config.yaml
n_experts: 128
experts_per_token: 6
d_shared_expert: 0
balance_loss: 0.00723
router_cosine_scale: 14.0
init_std_router: 0.0397
norm: "rmsnorm"
tie_word_embeddings: false
init_std_qkv: 0.0347
learning_rate: 0.00166
beta1: 0.95
lr_head: 0.0112
max_grad_norm: 1.0
warmup_steps: 50
max_steps: 8629
Below are experts of layer 3 (counted from 0) of a mixture-of-experts language model. Rows are named router (the router's row for the expert), gate (a neuron's input weights, with its number), up (a neuron's input weights, with its number) and show model dimensions 288-335. Each number is 500 + 50 x the weight over its row's rms, rounded and kept within 0 to 999. Numbers have three digits each.
Before each expert's rows: "mostly gets" lists some tokens that are sent to it at least half of the time. This comes from a sample of Wikipedia text that the model never trained on.

# expert 120
mostly gets: " murder", " (born", " When", " our", " believe", " (b."
router:478535497473532578557551430425562504554524488507448408473510579478518633498421518518561483506492529451526449537440437477528533559511591464474464
gate0:452476508502486551507543426521496492405399488480513536492558543515601507528473534507432470514486462537549559468563444437511483627469474490556470
up0:488484469394469592527465512507524389462459481482559504493497538510503522586398587507513561602489517445457462482430524469461587507573563516393444

# expert 111
mostly gets: "|---|---|---|---|---|---|", " hit", " sur", "ed his", "|---|---|---|---|---|", " | KO"
router:498556540477535591539556558511536520535537585453466554472446470534522550497405447511456480518534534576410547485516576508558473546501508464440512
gate0:487505501492482537549464535549516542478444444495481510596551542480613494584458552508478500447463535521474519452536516543492499547522498521469513
up0:494503570418453584601464493472529469483456509536524503623485439499523444605452503515530413512421549433497491607489588456400554463523561502512498

# expert 47
mostly gets: " Western", " Ak", " People's", " Communist Party", " western", " Location within"
router:511474458500601467485547484568462506434458437557581571447429559560456583526505478461481514480563455527555512524427503580512454519470486444387473
gate0:526538460408521522502488426450481549488479501620554496535511443431511460499534429429526510535524495543463464471503475575525418511529460506495498
up0:614526526476475529539476516563514451477463479471471470473424577510524498570436546534496438505449516447447506501516554554505618477522581547553458

# expert 118
mostly gets: "|  | Republican", " culture", "|  | Democratic", " round)", " cultural", " archae"
router:555494495545521420492534472464511462481473477522495571459432494569513437504526505452435409523408551439569516487504560502531575580389516502422457
gate0:502424460472557535503520534535535458422407547453493525500536562490546503607503510501502499479458478531548566451565465538574405505551511499551473
up0:466437543352498568601471536544519577479477576468539432518410509465530443552468476411564543470493588481422446545479591437415508506545610488491458

# expert 35
mostly gets: " east", " US ", " west", " was born", " northern", " eastern"
router:517424542497487505487520571486518472462447537506552484571494509580540453444581490547475500439477479525551564437462517670489510459592510550568531
gate0:494399527484510520565455469509451543513444439473489508574546550502499537503504463446461478428444533512555451478506582583542425546498451590625484
up0:440422531534494581554499468554510424494460498392518376586461580443469551562458531534448478481503555486472482422508578423512497506468514630479494

# expert 52
mostly gets: "ed by the", " by the", " into the", " is a", " over the", "s to"
router:438561575589506472641520528494496530359492478568544511533562531480469555520435596483463523462565504512463516518481464544494490489534559526493476
gate0:626520545534499491521445486498516534493415505520464534533528530433456562549459492506475496506509537545542499465565408519560520579498565494486505
up0:531549497409437539604470495565531487481523493518544457582439475455492504541401546461474576475505564414452504500454561503436553443540578542467478

# expert 117
mostly gets: " National Register", "ary School", " buildings", " renov", " headquarters", " was built"
router:541450594577500509573464422407572517460435421462550567595513416560419454511546407569419580463529527491528547537553481513488505523528460527515442
gate0:535450485490543521496609445479584522555425476462508453596511573495581490577533467503429448437497473578548507522486502507478444469442514556516487
up0:474496519494462525630477495523469500475477511396448451609428605496581481542359476497547479487480578437516488622547585466532565467431569518569481

# expert 42
mostly gets: " of ", " of the ", " June ", " July ", " September ", " May "
router:561506445483514544493438510512445488499503538530455424535480490475468508553510510456600458486509417514550471600496613523504456540471535553441473
gate0:476562491459507561488559439504482485480485524487457436525569517523443515580501477486553510487484396499511518542518435550543450555505456479546496
up0:552522545502483542634500562478449497471486474454582565574489551492508474502465583520406495521474598427428463467495522503470500472462548534458502

# expert 119
mostly gets: "Personal information", " became a", " served as", "- Class: Insecta", "- Education:", "- Conservation status"
router:580445518529526465415534491466466460453458431493651541474417411497494492457559508504569512466539539553578442578487460463561514503458421381495523
gate0:463468477496480436429544519459474568482444420513537506623473466498482483558469477519502415503491504434440512497594418499496425574575511485587454
up0:381463594525483498480548548516436490492462445444569430544465492494433468540443552571522484536389564499444430501574518469397583478474628583571452

# expert 95
mostly gets: " reason", " widely", " commonly", " referred to", " Ger", " sources"
router:517548512483511514519570455442548387488443555475462522502490413515490533533505377547498498490557480511512506537506530401503505459581482489506452
gate0:540507495482461535515435461497500516513492439536511538487558605466581547541529464502482436494483549533523514501506514516547481576585496515533413
up0:476551447430427519611473524514522481482464511427570604429498564483588514573452531507522437525527522533510491532475588469453563487536587565490415

# expert 125
mostly gets: " is a", ") is a", " was a", ", was", " is an", "s are"
router:466421483579490470580512462451505415400508452509473504425398504494439535548393369580510509441550521546431507507484517527498466534511392550478424
gate0:544498487447470534470458423531478492438453533528531453519530566506513552526505567586483490507541533541523502481529474551498363565468454531539542
up0:546514532442439521595471420474509505472514543486539476649508593538535516536442616568539467571566494490425495519534523504481518474548586568480554

# expert 97
mostly gets: "-s", "Scientific classification", " In the", " Che", " Ale", " Although"
router:428531620512552498487557521476568528556489501548442526509487537483542538421419499545525522530552485539598434447408497456567538524542452473438524
gate0:538464488516535464558483461522486599495434502566557476533560524479551465517549499502503547509495429536491499470572471594496447593553479502467490
up0:440458532460498494474419555495462415440566421488507515530459568469497519471412557522460517522480556551395426592500540480416616493484574554524516

# expert 21
mostly gets: " Sat", " Far", "79", " San", " Sir", "Ind"
router:472475559550490475525532573423479517506481518474507509559447524473511627428460512487549496539482470555490500572494583509585399467580455483518415
gate0:597424525523516523471465458509500450410459472503505468485540544412602436564483563437428451572421503539513494472504517528572489555530505510528491
up0:473499528421431554622406545499602480507534563463540505565454538530482455512447534498486515473494511440407430505492564472409589457500605500490457

# expert 110
mostly gets: "a (", "a | ", "er (", "o | ", "i (", "o ("
router:515394418471504416492512521453470476453605477532571503493459477538486555585532522467529485550562463428515412553477460490510470473572513473452590
gate0:505453524468494520464508441478459504504450453518492409528556571463506487514512479420515455550579489550562539476521443562520400553536539467637493
up0:544548517457435623480439519510453516440536545492515508540488507518549488508542493413510469468507496462467442559457597484447507560558524504497571

# expert 70
mostly gets: "the", "864", "870", " Nicol", "908", "861"
router:500487450557523543501527464500428526475507481462521438462468522613395566494417391483441466569408469446479510535492516455531523476416493557557487
gate0:562496444392488532467487512455479547450468475505501495465537509464542473493510487458493471524523565490533490429504448534586424560526481488517547
up0:530479559476495497496491495471496454554488471486547515552442554474476497581441514535517501525475538516375497560489599495391499532483580552500429